Below are experts of layer 3 (counted from 0) of a mixture-of-experts language model. Rows are named router (the router's row for the expert), gate (a neuron's input weights, with its number), up (a neuron's input weights, with its number) and show model dimensions 0-127. Each number is 128 + 32 x the weight over its row's rms, rounded and kept within 0 to 255. Numbers have three digits each.
Before each expert's rows: "gets" lists some tokens that make up at least twice as much of what it gets as of all text. This comes from a sample of Wikipedia text that the model never trained on. Tokens count by the router's weight.

# expert 34
gets: ".\n\n", "\n\n", ".", "\n", " |\n", ")\n"
router:081150086089122196139086064127130103103083058173071135134103124126130138156099175150130077176089074178128119111174103113119093161105170107153158129086146141121133121131132124150185055105139147096080184202085126105118137161077108155144138134165154137114145123076171147124142117136166129163127112120107112101069142168118094137127061132106124176093064139079102126173126103139158149075134
gate0:180123144122139073116181134122095153118094138121130083123105121102135148038205132135182128131168172154097086090150117089099181143125169140095153172132158119158112092092094161095074154185131081131138097104185112086165120098160208145157143134108106094102092149125110071141108145135180183116061125170136095163113125101149136089078147116135139144146106105140137151132172159059121139172163
up0:128169128155121113139107118180090109110081123136134120121113133148185152098090125178128148125100141108086067096178093082082161187091139125107165134175110081106098117135141112139136119202177137103110130119090166140150123207136117120136198132180078100102123166164104085148175141145101062108115099047097125123105163100117046112182117118162169146130113137142142094127066130112173164126172
gate1:153117106166155122083152107117104202093076160151117146062079115086164089141186115095105105169130133158135127085123100095138160114132150145174117096082142143093098099135089151098040106113120147145124130159134117136100134169153093110184056145130141106170099126085135110062133195198107120142157154106146170190108176114166166083078164111178115120120131169106116128158162125111174120170118
up1:139119153097088133159097145171195099157211082079151122134155120137117164102071144138147163076130181130091091194108147121143153135107113114076133109169143144140132201182140155146199145156092113100135114102120134166201134138135133132098126138170132149087155123195110157136111084090131129104119155189098079157138100133082052185116109120095103126157125091148123100087097135124065171136134
gate2:129135103129132068092161157088215193095077132177156109106056077083146145093151112131062135159105153105199090075111129157160160135086127104105096107099146136166078105090113148100095139105095127129145116158164128060125122131128152142078110131144118134084128116181160098105116117168108158124090110140148129090140121170138130064093175104168082121102150108124118159153154172046130138170158
up2:124130148098153093109184132146150146126122119135148090130137088087113128095120114127097124153092184155210108095159133122125196139122128109115080115142116124170109096119114127164086135127130119159211099103147118128121137122115174138077096137146100123157112134099162083161092084101103191161095142119086195148132093196081154077084203110107106117103168113150125182131173171046109100209109

# expert 122
gets: " the", " a", " The", "'s", " his", " first"
router:198096138187137131132154164163119156127124101128090162086166140145126138058101098162177091110164111135149120154181142116116051095131087151119114125078117057136144139167152203153131121153093091212169106137134173160170082194073121168092150123063157102113162152167085115113130149133133156126139095114103108137091156133171183083153136130148134149150147099162105069088125154163131126118131
gate0:138131177156127123147170126064085141135119155109100077098167140139130128150073076080134131152136095133151141117068095142090140075135179083119133110113157128181119129133153163125115124152068079110163145158099065155176126166176158124087155160139171147101148151100181145112142166173147087184152160129159196104188119119153130174086093093175155150144122077095152079162114198114095141084125
up0:080078145107129109132116151142166124109156128177119155149120143116152141155159181144095149104122156112089099146160126119129116170148144159101111153125145128091144082098111066121122145055187179101098104121127166121088184078148130153142087032132096080168108100106144101150111046080123121111166140122110091131159095129106143161172155180046138187046082173138123101164127150113092138147123
gate1:135125145119135147173129143132098111095124157194150155162123096126147065113194102106105127126124177148095127097121116078123179130131181213084112118135153153182114125133112152112133121122137068147144123142121117162106132137142132088093109138150083145072099113163177076102099083166185139180158115101103149112117146096181145168135153041128122137097118078143126118121228132163056129073075
up1:103144094151146108088130106106169111163137107085123090116113165112105162162110155173170128132106106126139104160142110159147061146131088054171156133113143124084150115127139095136099143132119191093104119133113135112152129125126086158140116105124140083189142135095107166173157157111108129117113156152169107174088082170046099093119108195143166102175158179121170128164042122071172131189211
gate2:088120141105118114075105145133107136134154166077104127131144129120159114148120158119138174148163136184053102151142159151084105142106094092152152080144170105164146143176116169152123122114113058167138163188121108095150102130136127178169144085113122099147160113130119039146098119079156061144158090131224100149177171124159118158129123074128128091204158122129124086152187088184122152126111
up2:125178079123171140178160141145153062087143147157095125103133141115076155127147079144124062112127141093125172113067083091173123134144127111080094151123194141084100138128118132132093138138202164085120098040135100140129138141127145121142106125134130149150102174090128151160126137174121120147049134155077128110120053150100105103128149174140185163082171162081109170150048130117142142121169

# expert 4
gets: "==", ".\n\n", "===", "|", ".", "==\n"
router:128154110110083153118114061164155170063170137187081165096083133139145100173108177151063146158087144184124080091140115131128109164161116166143125098138080090129088098096091134148093098157176125141091163177086095154101095158107152173138193138104116116161146132139158106183155105147114149132157155127103125074079154095123122165087056083081103121097097163122093072159090119144150125137116
gate0:111143143165160096069124118134162098128145105120101146088129180141141098181119143089190108118189090126137111190110105103092123145117142128084162065113171103075109131167155138151190120097099131123123152106120149181129134132140161109150080147162086152140115029109130085164071091200148168190134113136095123127122121171110086130103139122116122163094114149105107081191071141206119158159117
up0:135081136176160100105108126120130108126143124107102154102126173147129096147121137093145116107206106131112106190081115118095101141129147132048149068111153117065105143169124154124184120111107128140120148126112151188155138146136155095135081146159099128148121077105121067167074062211142132187112111166072152144142114183133094146081127116127110195102133148084103096204099148194096154155112
gate1:104162091200102128131132107155158148128163108131132118097139149121066138080202137072101142178132123144111110142079158203213143166138144140106114170172130120074125121137102142099146147091126163130142136139116165100063137120199104143132121152090125048108136141114152076085093184164069088136155149133089141175086113150070092126148132108117150105084144136145142077157108126123138179189103
up1:148061163112124115135122146167118122138107105090138099114108098163161162115061117119158111088151159131140110098167120066043096119115121144144103127119113140134104160141132136100107124166170105140138133118153046148149122161040146085095124146172104229160140153134073154176174098144165117131102157136097096110173109143173124145075112123125122129150134111101120196113213088105090080089170
gate2:098043113095120103114130111139105096136131072081112101159119155127189108143156132096131075111134125130120125183134214069090131154118155171172144156148084094131084180200161167110171145095139198067145147110117158126164136108146129118127098074080100058149104142068112073084089151093088109171161158188104164150138117110124113155118105147148162139096142168111119116094130107144116121103130
up2:117042110093127088175138114137082125143120102084116084165099146108155137175173128092133071105137114104163130159133151048081162153134170154166162166168103106157096168229130159100134138110112153083165131100157144125191139101137146114136090101071105108163104170081113105085100123044084086162143157180128159168122154130140142155116121137131154148098138183071128133121135105125100110108154

# expert 29
gets: " with", "ed", " up", "ing", " made", " won"
router:055127138167128120083138092178152077151143181137074127171147094171092149133076097131155121121141169095128135163080174115143151147104186137116095132150182145080153162163098128140068107129155101148109209092180117151149087152079078132150112114139141132093093140154089121176076125110154134092080135146133122140071104097139163092071155128168112187112195145114123178150129119081142095108088
gate0:086109145119118184102165127168104134117120149149113167204124114153130189124163148152181069085141131101119143091184144148055132148160155171142111137177102157148141134097109153136146110112075082127162176154132113164179072103131136127126094135091174146138163156093078212060131096150098116135128183144154164088078124071122133129170149118115153140135126141214128150105099133122124049119133
up0:171116103141170160138115101153134120175158110177087119122132176127121129129083082139126072040105094144068139079129118099108100130159141175068104110156115069117099106106113171121132122112107144202119153113101103092173136144154116137132089133093152105148144119161111135135164140164111173205112115102040162139104086070101179129140093162118153130123169086179110168122104149121077172135055
gate1:126115116135102129140180137117104105186063081121194093130128108131127135136097185067035093206140112119169074095113168146172172134115181079122148129125110147155084153158105137124107137067048141088143138133162129131136081115114155201104091112137101135123094115130117105062138183102137167080109164128188127106161108151084118121105109125087117111102157093142142105128161124119117190106155
up1:137098115134162156140112145101112129189151139154088164072171105117111200145110152196137102180075163076113129118129166105162155159168192099105182130126088135100107138188094113131126135142052126160121122105213098201137164159132126133148105141103136163119111133164096084148139095100128142103116165073130113125146066132087170094128129155095144137166175174106172083132153123092134187171143
gate2:168165163078171086114159045132110161109117130140133138099151087109111076118136132122068142114110122166145127105084136089087178090124166122103064143095065176119159148087131165159132129062118221159098126098094073060082174127177186135163123158137110157130091088153152114101161182149114144123085138109127147101124129137163140117134086139156102150114120058174116137108131134116147165098100
up2:173083124155099133151079124127174133143091114098161078119099154135164179083188089081151094172116106124130115071170127187144125159162081084159158130151100161163133132144130114165201131165128124124135085162101149112121125105100066127094148218102117149073129130111133158090093102076097105104188166113185117145108154088088146111164147155114095166166119098103180164125132155085107071116140

# expert 62
gets: "er", "|", "k", "ar", "ir", "ur"
router:163147077144109129130198102130104060101149163093142096094161155112126122188145153086182192146078133098114126155106140118086144156085131094109077190129077196093133110137082095079150127066102082153084110110121146140145106141171105130143160115143161108204128121147147149085109146163178143145119181118120094098114168138141156104131148098125134124161106092157141146144115148065103090106034
gate0:173118173151124085122158142092149114118103124131127181179131160120128172188144111186130150131203141134143134178176120049097092196088155124172098066103112121096158117115165115127089161126128168083109085150103133170143086083113173131115106122135061071117129085127158128126167125083088123131103151077097121102142123096139123130170073103152118139083183170094203114068124126130115102110106
up0:083129128079059154123141161106160155144131148113157058120138091151065166088143112093170134132113136102208089162124141120121102118119112185180127131093130120076124113099119141161095099118110129112175116150101102097143171104150137150103119181126118134155063092071165051114207128145153088156159118155116159139131133196193099117080157135077152160104095074088123089083075131145127134140122
gate1:175127118084125140102123150113084109141133144150180118160086149122119167102101119123090101130135119134128129159133152142090076117083083145143134111112105115188173172140111062135091143069144112179128114105137052088047069142137112160152116111200120132165163167091135167129158154021187095176124140123082105105108135143118138172130126141152074136064095098099127088124130159166169146081129
up1:167151090130197097075135104130134168094134180132133138094158197168069103103082105216137143116142113160149138086129078099133206056125145107097118094128158112112132089076169141121142159117115138110102050144136062124122141135131164104150127145165121172093125112125159135126135175111115097128109164097126184137094098146130076131165137071118171090091157168104146127118149177166185106083160
gate2:140150108132124109152128104149102139107107141143095158215127156105043137120139136156159152141084110135178171067096116140121082074133124133184124053156137126086109155130111102133169131085142121043173172131131145052176136192173179112104156142137074110126103127175150136176124088135156053106112144118119123196106132167134135089114126152126128183166104119155164136102116179140176144125116
up2:135234139116184044102076106124128121066141150145060170137112163111123087117118149147107166140143139130160120100126105136089102095160120110177107061154159122082097163109125111143097122137155080085180141148125104116126125109135161139149119166160144147102122116127148118102124112110171060101141143115162126163088086090095168154170201120133146116102109136141218171140117055151181117086121

# expert 80
gets: " \"", " P", " (", " v", " V", " G"
router:079128138131172119108069118124202165144171119140106113141088129165150116131131150079146132119142114135099173104093079107086113132166199079144138150171163135123119140100162099135128068098139059145132137108146070087094098177135185183142114132067142166160102098157167136150149094122091122132090105105131133133090136127128141171135062083101134091083153175158092082071132098115164085185195
gate0:083114104141137159081114129204156142113089125176093162109060166077184115135127113098113152101124139125148156129081101139108107133128093135155140125103178103118083088089105122130077138122119100130196105085135098145135168095155138170132123135161087114155089082161139148107068103051161128150134073161106113151089143200173023152182102093168109109152134102162121108091107132098155129085135
up0:074093080114119148056116128162152150080109123148085156122088205087156106143172124098111120114150154094169146147080092170115075148143114116146126141106165099136084099073104121137069128135111106116198091094118103135154165099147152163100116106176098111168109089149152135121060132049135141151161086165087114144075150192149066171179085100159111126148143103131113096100111137101158176121137
gate1:196119122128102170145148145178099098100117088123168108132125108138146132129179109089137064121083144126146155126151142118183098177081033130144105098127147131113112150157138170147141143127115127139126170105088110160151132116121125149138097143130157142099137135175093154152155079204166078106143090210182128085184058124101167104181174144154134174157141055068129101084151107154114119092152
up1:090102133072166084103165111104143142154135166134086126136111164125125140136111129165113202143164066130109079134117146135137130067134168134130157147131133119127142097113142088094121159157170131116149083165202156071126138121123133090122162089135092105136156121112187129095083175049115175134096163031058117144113170125167101122073083122141095097089112169179136150180069149104128147163116
gate2:186125150130123114082142105168067096157075085097145138126135064172151091141056116091157141142110157091120127066152111124115160103107127093088155191133052109173179161106059096054137104129120091073089084108092133156086110137104165141154092102099156168127131130167070119159179100107152179138119115110155136112092137158075141149094124154123094102129117138131140163086131107142119107195116
up2:122070066180129150168133098143131128131135131146098187023156127132098123096118174128131190160125150169111112167125134140135070121082181109121111108123139098098139185144160065153156119114122106074127144118090158149165084131102134142212145136143183128131123126092165177112113163131082111158126165161124134172085077092104098129160135086153144128109131110139136154104077153056117087081194

# expert 11
gets: "ed", "ing", "ated", "ate", "ted", "e"
router:064135122186115126155146159156087114137176118070152111150174119133147112107083153188124123089157107101108131126134148146098149147128140181156121090134191098087168170178091186116133097113144111106102153127181140155096063142120087095119154083094122142103111155126036138105104096145145113087134084137161183105114090158161170096082153120114112168142186121152107152097063139106149075120050
gate0:168119121166101186130185131106144124139124115110138106033102107113120114119101179156122210162163087148054143091106167142099142124110149071161144138114087095155127137143140127191147100125140086137121095070133104127097143128186140192094139143146089160102158128119069172053129063113076095137195141102123089138111098104151175127177131127142106109103128149178139078151136098160131082124157
up0:107153091113165116144113134158123117074141188129119112103139171141161135165118068099136095150148133090119089104084118051090155124147105142155102157135150165069176164128131145094087124123108159125084117132089067165138099135043172046180185085159116113116169118184120067106167141141110104092138144100100179101145128150117108136115129107114081126154106151059167212102103120146124111096124
gate1:061159119131114191118166106088183144125137117085073150125144148111157084097117197121110147132124053176183099114123104130138108115067160143062091137163096153129103112116121172139088095179104124175134154120142137171156078090140162123130144151126133104097103082189121127098105174168159123112125094116137092086156173141119189098135174037157146089159132157158118074127108138094175135100123
up1:091106122117154098095079176145119134135139177110118216130112116111118055139100151187186170079098073138156108136050108111076133117145171138126089180215098139092142127158206134112129122105119128097109116080133124113091109123155133146134145084157133141114138063151145112167090109150097129145063165131103137155104122112147158133110163140174094159206126096149135118095188162121129173127091
gate2:115129129051124162092160093081153121131105139119129072162120136152171083131171088129100152117060118131101139137125122124096140118149112119163131102087101146211156175121121126104186116151117186090169141117066108024146124121116119157156108134152098111113092125126112108101142163147082120122115124115164146097066087097179094190115144079167059140164148062159119118069122106088179136109113
up2:166111139085097121097114124105176176104111149136107145135094116101156132178161121115209102114088093149099106180133094074123109173132141075150148144126127127165109150156141109133159132102088162084148162159047128164146117133090113130165076104162103123118067086144143109154155147140070041060102104064181151115098134121134028134066151110120120137159169093182139113109153118126124142121123

# expert 63
gets: " a", " ", " A", " |\n", " f", " W"
router:150148142154146086090106150094201171113156139120136116153169151145083194089179126091112168168167078117115104158112067132117104127165174117191144154115110104133125147040138187137156132110123100169146153152149105048084180133102108148108138174152150162143117117137187136121147210137118154101105147115119100085107132088152199125173115140103136098086121150142063160129129128085129134185147
gate0:121121098090056102137175133102084115107159114139128140076104092078163130136066180128158147170151133098171143122094167132107125097180111149105110148126187145128112055150085117099121186156165173151112073103105150150143140072203121154169179103102107092040103087105120058120112117107111130140129117157075115135158199123128077118154126143142141117132160135138128154161163147167159132110067
up0:068171156104102157158121144089083144134172097115118111131171117137127131106092189101116179119175093144158115187080102078132088164159125090121095138121112154137072146124136143109079108097095178137131122187147179060116151118127141166131136166156119135106178122099135122094143189055143104113119176163165161109095052075132095165176124138118124159093096144088098151201114144098066125127102
gate1:172124112116111133219188139127176153165117119127168163099119080153157132102156076139161166140068127144102120112137092158181082113125111111168170100048132128126095061071141141115107152165137123114212104148054110149130129162192146152154136146112137139113108110148163142062118185093158116134115104142062078161138135155129143090108113095137122046132157101172128124128148144086157138130116
up1:106145071117138134107129152116196161164099133108124122153146123131113088059150137084134152092107078150109115100133118161120151053137149140144051144097195133145136135095149210154189104119110044073131123134123168127124110145128120128109137138153122127110083151169118225124124142057099133135139196096165142093054099117185129140159132137162140150095090174130111106132116079096148131137081
gate2:119146142080153107109185195148180144148123105076141088167184114102089094130187114122122086164122130167136118209111110203106066140066134114061096100117158171187107016122157197151104144117144115142112142113120109146166120127136117138131138143165138151126073165119130146112153106093177144143141117165114166109115158153124131176146130094096169156130182113094127108184093116140120136098124
up2:131107132192080197188086084099052153124163142141093144087097114130182172138040104112112152122162129087171144057121179098172144160167102113158146118121081105086139182143146123104111130105113118083146085158182155065093114106123120118133100148124164109127187081157094155112122133154134082123104155085121118170127115096136102118112179151133073155159088136132143140094148169133161110170163

# expert 60
gets: "ro", "i", "z", "p", "o", "h"
router:150089104120055103138101119177113097084159132114162154104144158073198143108168182118147109152098170132094101179115148197150137152134142113124075162133086153088154118125121133109102138087105130175059092090105150078155183160170144078106144095105147133167125085162122118133184133111123172109129137099126111109118141129097148123136173150078116135211088084109087137127059129111099050161158
gate0:066079157160126105120138097142097141112127158125169142106120117123119161119133143084102096139105156214065125110162123134152178143110072235126098074145135125169130183155135145094121147089110141078134102126156129095131158069150110155144185166099125142165099148076138108118142122131077095109152132100091146142115105079164146077115103085091223165111121056135131139101137156152190106107115
up0:099079199165136138131172103188087154108192113168198095046106130130169125123122131097099100102096156190088099182183108112137145167101071176139143102192157096131087150148137126090125131153140122117093128113165122138124157088149109107103151147159160101107061170063144106104137099154107120152086095120095130109151123142160091090086088125093178108103103130105104120117179164176112103118164
gate1:170102135123123106146112102148081096101134086149133115173137121117163103124096091209074082088159132136160168028138183107210164122178081175150071106125127087110168115081119109103147150148127112153137120142134107142117149113143133135165134134125088171115110157142058132134136084081136144126182208110092131132113138179142180180122114149115141163076150104110111202144145129124154111144184
up1:101094121120102119134171088136171115136117125127138184174095143150122111104191109170145166106103092135189148109130160151185129125153134128146118092075133149105169094089093092123174161103128146140142085154150160117087106192156120121112167105135123119130120185109113095144121105065104162207220159115047137100107133139113178142154163178090105164123204071158133139145177123104165126138178
gate2:189139039145184049107145157146107080110130148124105071142109134088091184089185165112139145132159161135183167172111190128088094082101138136132102129111142080137176111102084066169171137108146114093112128144156194107181153163127127184106112137133099100146125097160111172121137120099164097128135091127117134131146092135188140086100171125058184124117147089147131131146084106141138105106133
up2:146133133122138127158128162174121149101115086147143104080138128077127169062156126119108153139158119161092187163095088097097114118038152095153153101146089068106133125120094117154148128147156105163092158164124142102102142180142136096139119093112154109150153128175115151100133175097154125125151094096109136168120180137200051112084202127045183108170127079105118144132111054096114129087171

# expert 78
gets: " (", " N", "per", "c", " this", "re"
router:121148149123180080109122150178103122095092164113172158087055094121097137099117102139128110103168134098155083133109096113109138114085150105126056125132154110131126136150104173119157136119118111139181143093086151157123139093144120125178137071124130196092137178071184133106089138077149089082204102115117111112120155159120073122149076165064145133131132082060118078098091086202170110140135
gate0:083133166131119143136096097117144075143180162131167069104076121078121139162177081114070080160159157153125107139091134169126115092112148154167109219129151141118103143131136136087149123168164131123055168103151160181195160098124116122163125133161148106130124118141138071121144130114153108133161216144093175123112066097091098132108084084077093191106076070127150122126124128125146121085148
up0:137100176132076106053188045067117112084147140121069140175150165119161150170141131148163148193102102120137098127135161145113127201121026090103146143144145142105131148123097127133120111146108133047123136113118107109137094103144127151082121191116148134076043136146181123115155096138155136136098141128143132151131076134172185177158117165162162096063133145123123139107104140158129130107111
gate1:096159152147139121119137175110166089092091145165123112138121118124162138088097113149106120122150188139145116145193135061173130085135116150161125117097104148184127098134096052177134139142166116127126137118112152097108097115090157102180130120139101127077134083127165090202098136155168083103127189120129118116135165183156142142002140130125115142076187160085095173183127143077106132089152
up1:127169173099098117091146141117114067091098126152100136168179102124139138104090071154091152131174163123116088195171103138170120164107159112168167141143127159193106091132114060134132149142120127129130150158090080088117117135078127156114143110099122143134074032129126195163108138146117090100127142108165172113082205151169172091098159196150130145081149157102143135128090115066105114143151
gate2:185139128118079141194090108170160046181093109093162152136118125116181119100145138143114123172085094118099094095099080155121138133144146069146110056065094144075110169121116116085072115131152104161119114107096158153171141163143099105145174116196074109081130130128169140096122112131146119122142091076101112146124129141104135078136200107097137116177192111168114099129127121086148082113183
up2:141110105169108109190113120100170100124068123094158136187058130124147085101138188123136107176175137113093088097105161171128122137174081120199092137108141150107094164103078097084068102130131082106131099118103170131118129140112110137145139101183158127142173123149118174075124171128101062128155078108117104147090058118100136085135134104122115121155186124184113143086136130115183117149044

# expert 37
gets: " \"", "S", " pro", " D", " G", " un"
router:126136157175127134089090109130117139073136104166111136134049168121163122070165143132152126166134122092092116141137123137094133121153157068134152103097131093154163152076106154163095122080139115118111088141139146105058144088178179169107156150085088121082143141164170147142134133097156114142172101147131115143134119178108209180155118148097102087098133176209073063072090120143112108149198
gate0:148197142092132083094127056045129161089075101049113131147150135105088094100179108178148118101150141089124121126040095124160136136129151106109124127090134155140116091129112148154130135131071131072153104127090072118169070117157156086116149120132086088104157120138141103145123160174159083153202094139120144185089100162106089110097127103133130174103126099141159117140148161150135203100108
up0:128201165097156105099139059072075122089112110062072163138160158122089123105185105179154084104124120083153127131054138120152135127117134092109127086091131140151132089138127116146133122158059117091137089116073081111157061081156144121122122123127074113098169143171143093150115159192166082139185145124104136153107119190125101102142099094137124135089076102154153125140146155157151174072097
gate1:178144168106200056127113152096127120121154091133087109107139139116135154155135080139150177001173150209186126132120114161155089088076138112126129127132086121121118157076131183113137139127139106127111189105084134105123112097077156061110096119129159119139098171078104119115103167130119098126114151156154192123096126140146138132065105170080115171082097120141139122137124116138075106158158
up1:179062116143128118129102168127055165083106113168082182171139118141126083139087097108104133120160105129144103087131110145128143113140123115098101136132093120101211156108127133118157088122202089116126157077134113046129111166125146131085129059115115123136071117105134171159069129139208135063145147150175102084114153113122136125093166120112133140118108092116087119152153161147079085221139
gate2:108132074155106178102184139116125112145072090134090140142105114163071074121094069070165136076138096147119138124143139164097124152082111126155091162084135126147143123114194133095146138131121101162069094142118133126079130188076119115154130131123103110216087147148069150103125083104102173127159163130163118157078078084098150072104123152070140112149093131145127131148079076114096179137067
up2:117160084134149159114182148112125130142137064121098101131097120156104077130106023107189156047154142125141133089104136164103079113075103097132072106125144117150162133086180143125152128107087117157092073155069099105126088165081125097151097133116109113156116153127092148142128091119112184138109173106151120171110069124095155080139112163071105133088096142133123134179087041115112165142115

# expert 66
gets: ".\n\n", "\n", "|", "\n\n", " |\n", " |\n\n"
router:131202106078122181116116103167150175098158135149087174125096096176153155136092199137098145127180082159149104141124073134130088152102130146127160146153115166160109170114147155137115076111137165103106191141095126151144129187122176129083146144130150166153174196124176140125191105164071158168160118115147093115103138097115149114143077083066187147109084164140087174111105100086160129121113
gate0:051136134147165139178170146128093149117136132117128124106123108160140128130164124116189181101156170082177132117118104193100139167093193103124094153123097113187115097108116181161091135179079114134162104053100129110118192088180142082182140097079145141124147128174143088096156116134124088097104178107134135089188072100139132175114114122119098092109149128084089147140159119110143054127172
up0:108188160160147127121126127142166166094105110139110159113066082120200143136171141092172132113100189147159100094107115153045125180086158144092105099153109160156120129122058152107068117141089128082137119146112096201134130117145156133255151113098186139158105101136142131147135091140095131112086147139145104115164118131194122165124151134132078143108111097062092166154128121139123124134127
gate1:087162087151159139078154093125149146139124109133111116077115081118052017101183122125152152112134226174109149141050087144117117105133111152144143175128112141192125158125086141080095122102161119191175126114106075118144143089168142153148088126127149114159139115106150125124091192176194167106158135135171111129111134132108144081161128110149118114120138141087080119100146157106123077166135
up1:117158145126198134108146098111111097144114122141118097136158128093096032091157138122145102154090071160156165144158070145102106103153054132195151163118113173202115133105100051098103136095109139102142135189136161111150111064113138149111083161149113097153125108121122130113105182086118144147213100131119124095094119164085166113203110141120172141103087112130128146092123120083077112087134
gate2:149168104122164160146136124137130150115122163152147144098095163162097120108123129175134118120172084106128149095142142196180138154093154132032173196174142137093149201144096167116091113179074132069112151075147090155144188164190142063144096150121172139088117168186135137085155090151089131134083107146157168141123111140178090121161123099103097121159120143160113172157090126153149130149094
up2:107103147123099107105102123124121112129141095110101114169156092093150142164118129094119138131081163166119116172114106074077113117165102137232085062073124128169105060111160092140166134071192136189140113188115158105119067103060109186129169099130092116162148093061125136166106158106166133128162169107108091112122152114080158136082127153146173132091126121097144086103168124102101135099147

# expert 30
gets: " the", "'", "'s", ":", " in", " a"
router:184087146171124118117143115157177148076130118169176156060146140115135119171162121114080121169128118137139153143099132102104199054172097112117161170126160093168056134107083099151131114117175123141119112155174115089084115221122122106110141138107101126119125079135147102162090089146148104127145135120115165115072090099124200133087082083175103169105144194169090110158140107117095121135180
gate0:120136099072164137128140213117144132149130081100064111137122138091138126120093122142133130078138122118085095148136146109137096190119141143124120118131136077124102128168145176186112170185107077112151110118081114179159151144173101146160168114148166114133095170129098097061209174154111158133166106091140108168128107189122107130205145123181126110107136112163128097109079142080068184079076
up0:114172163171129139117087131129117147149140093162146164114194141106078102091152102131097079063122168117168177101075091130141121129111126156105104101137105129129111103108107174128109113092112052140120138195174100104080226127156138127152105142133162131168109107129112130158145160125108062132109129158124133134178078152128111131052145125070105102080155138144138150181186163195128120188187
gate1:153122177126137123113124097109076173120143186165129177127213134151072104135184120103092143118109128115109118094115177120115141162078078158095113115115163134107189132123154094133035131134104099144079163195162158107116174115106119114101094207122139145102191084172182173125143098124168128126142103120128165071166192140129135088165161115123120075122163134156142154124166114126106112076109
up1:130149136076107104112181091081137132140050107156133118108127081110136160101149123096113146141087181145134130130141072069154145138145177140160127130102075130105061128099119159105143135097103138153143150159103049071115169145131141120141059179156148161127188157118084130078171179152112136097105151155149125140141160089127114089124135103189126098068176097128144108170186166061162114181170
gate2:126083096113104129115153117142146130131126112136194135137144167132095228034132098151136132182157174119160107156120145151187138124136082115115128109144100111153101166089137104149072133109089114175107160125107159121160160151136205119102148069100108161102183112173047077154184129139114147167078118110128113161196084156124126146096170095106153129070158098148149166141137152100174141121116
up2:144098099098104122122145125146134152101099126147153125136119171145109195030133101132160128173145203126165127174089148136121151102148128097092135125154151133163091151106124107119136131121111146171102137091165133105139199168148181151147142075094105177048194093158062065197159145185121171163077127123166119163142112136120108173123134098089142160105170093153134166136153158067145153144114

# expert 10
gets: " the", "ly", " also", "The", " such", " known"
router:115089133172096177151113153179132131137121086134155167160166142162146124150102140175112125070118129188140137147133161103096079084169109184125094141130145137069133154191104186154110112183110135125135145119182181160196067134120125089088075110098169145125116159176051151151093176130137111132142114107102109132072116151132142112125184140160169146160161134128123136110044133160146171108060
gate0:184120190148120161093113178129123137154154129096103129188132222147168131066100151089126109115133177116086106138132132131106123146091160106060132109150064165110170138134141169136163097158140069113112129095130107126121147102161112101077099139121073167065135152116109135131090107118145171162121086044126146068087101145154132171138131199124056120164087176138101118101120162140141125167096
up0:141146097151126116129117102102092167115056138152194141139113104140144080101118097161086181079188099127188075139157162150144090138145121121122148109144093108108153130124185142161113120165080221119166087141128132085113159119106144106093120139075129157098106098137169133140112041079146098130144176092114103065097177084133114161151134093089111167093120107150174137114174160164102144061095
gate1:138112125106148107091159074138154163158100167150098070155049081086147089094135167138101118106093153124167076127093140104166129133109141132207160129066153081146115120136123158142168132138123181119141108127137090151090144173124090148138137072107076142119151123153161114150133172156133152139168133103107131126117168112126164060160094120141058138121065132090116055111173158072149187203103
up1:161137118130096152085118152139144201106105098113135094185114097118216109070135198115138172153121051156162113137172150147115116123144146065209150123101113138127142165183148172155173101140065152136150175143147163179158096136115060121190140149108133151138150113125109083139132153202110116139155143119115133157114145098174133100181145153131067115127120137129100133093105166115166152187151
gate2:126129083127152108186101073181097153152104085162185149137108108080121103139141152143093129171101120121128188096102181193166120081128109142138197098138138124139098161145078104149100127130179112077111097127125141141114148113153154118065065171189137136098152117156116162124131095096148136151107115137156129120101113095054091121142139045072088080190163130092179105144183160103135139094129
up2:151108133132107043168161186105191084081100138130129094096130108121088117076124076095109161148179157113129009133137092125160122131123089110152053134104116169126169088062132114134134142138126155169098138174114132106132121131112134157131241122124112113112100131071122146124135137157094109120136113100131102070140157124177152111124150143155174173091090117119116158062126149167152130111155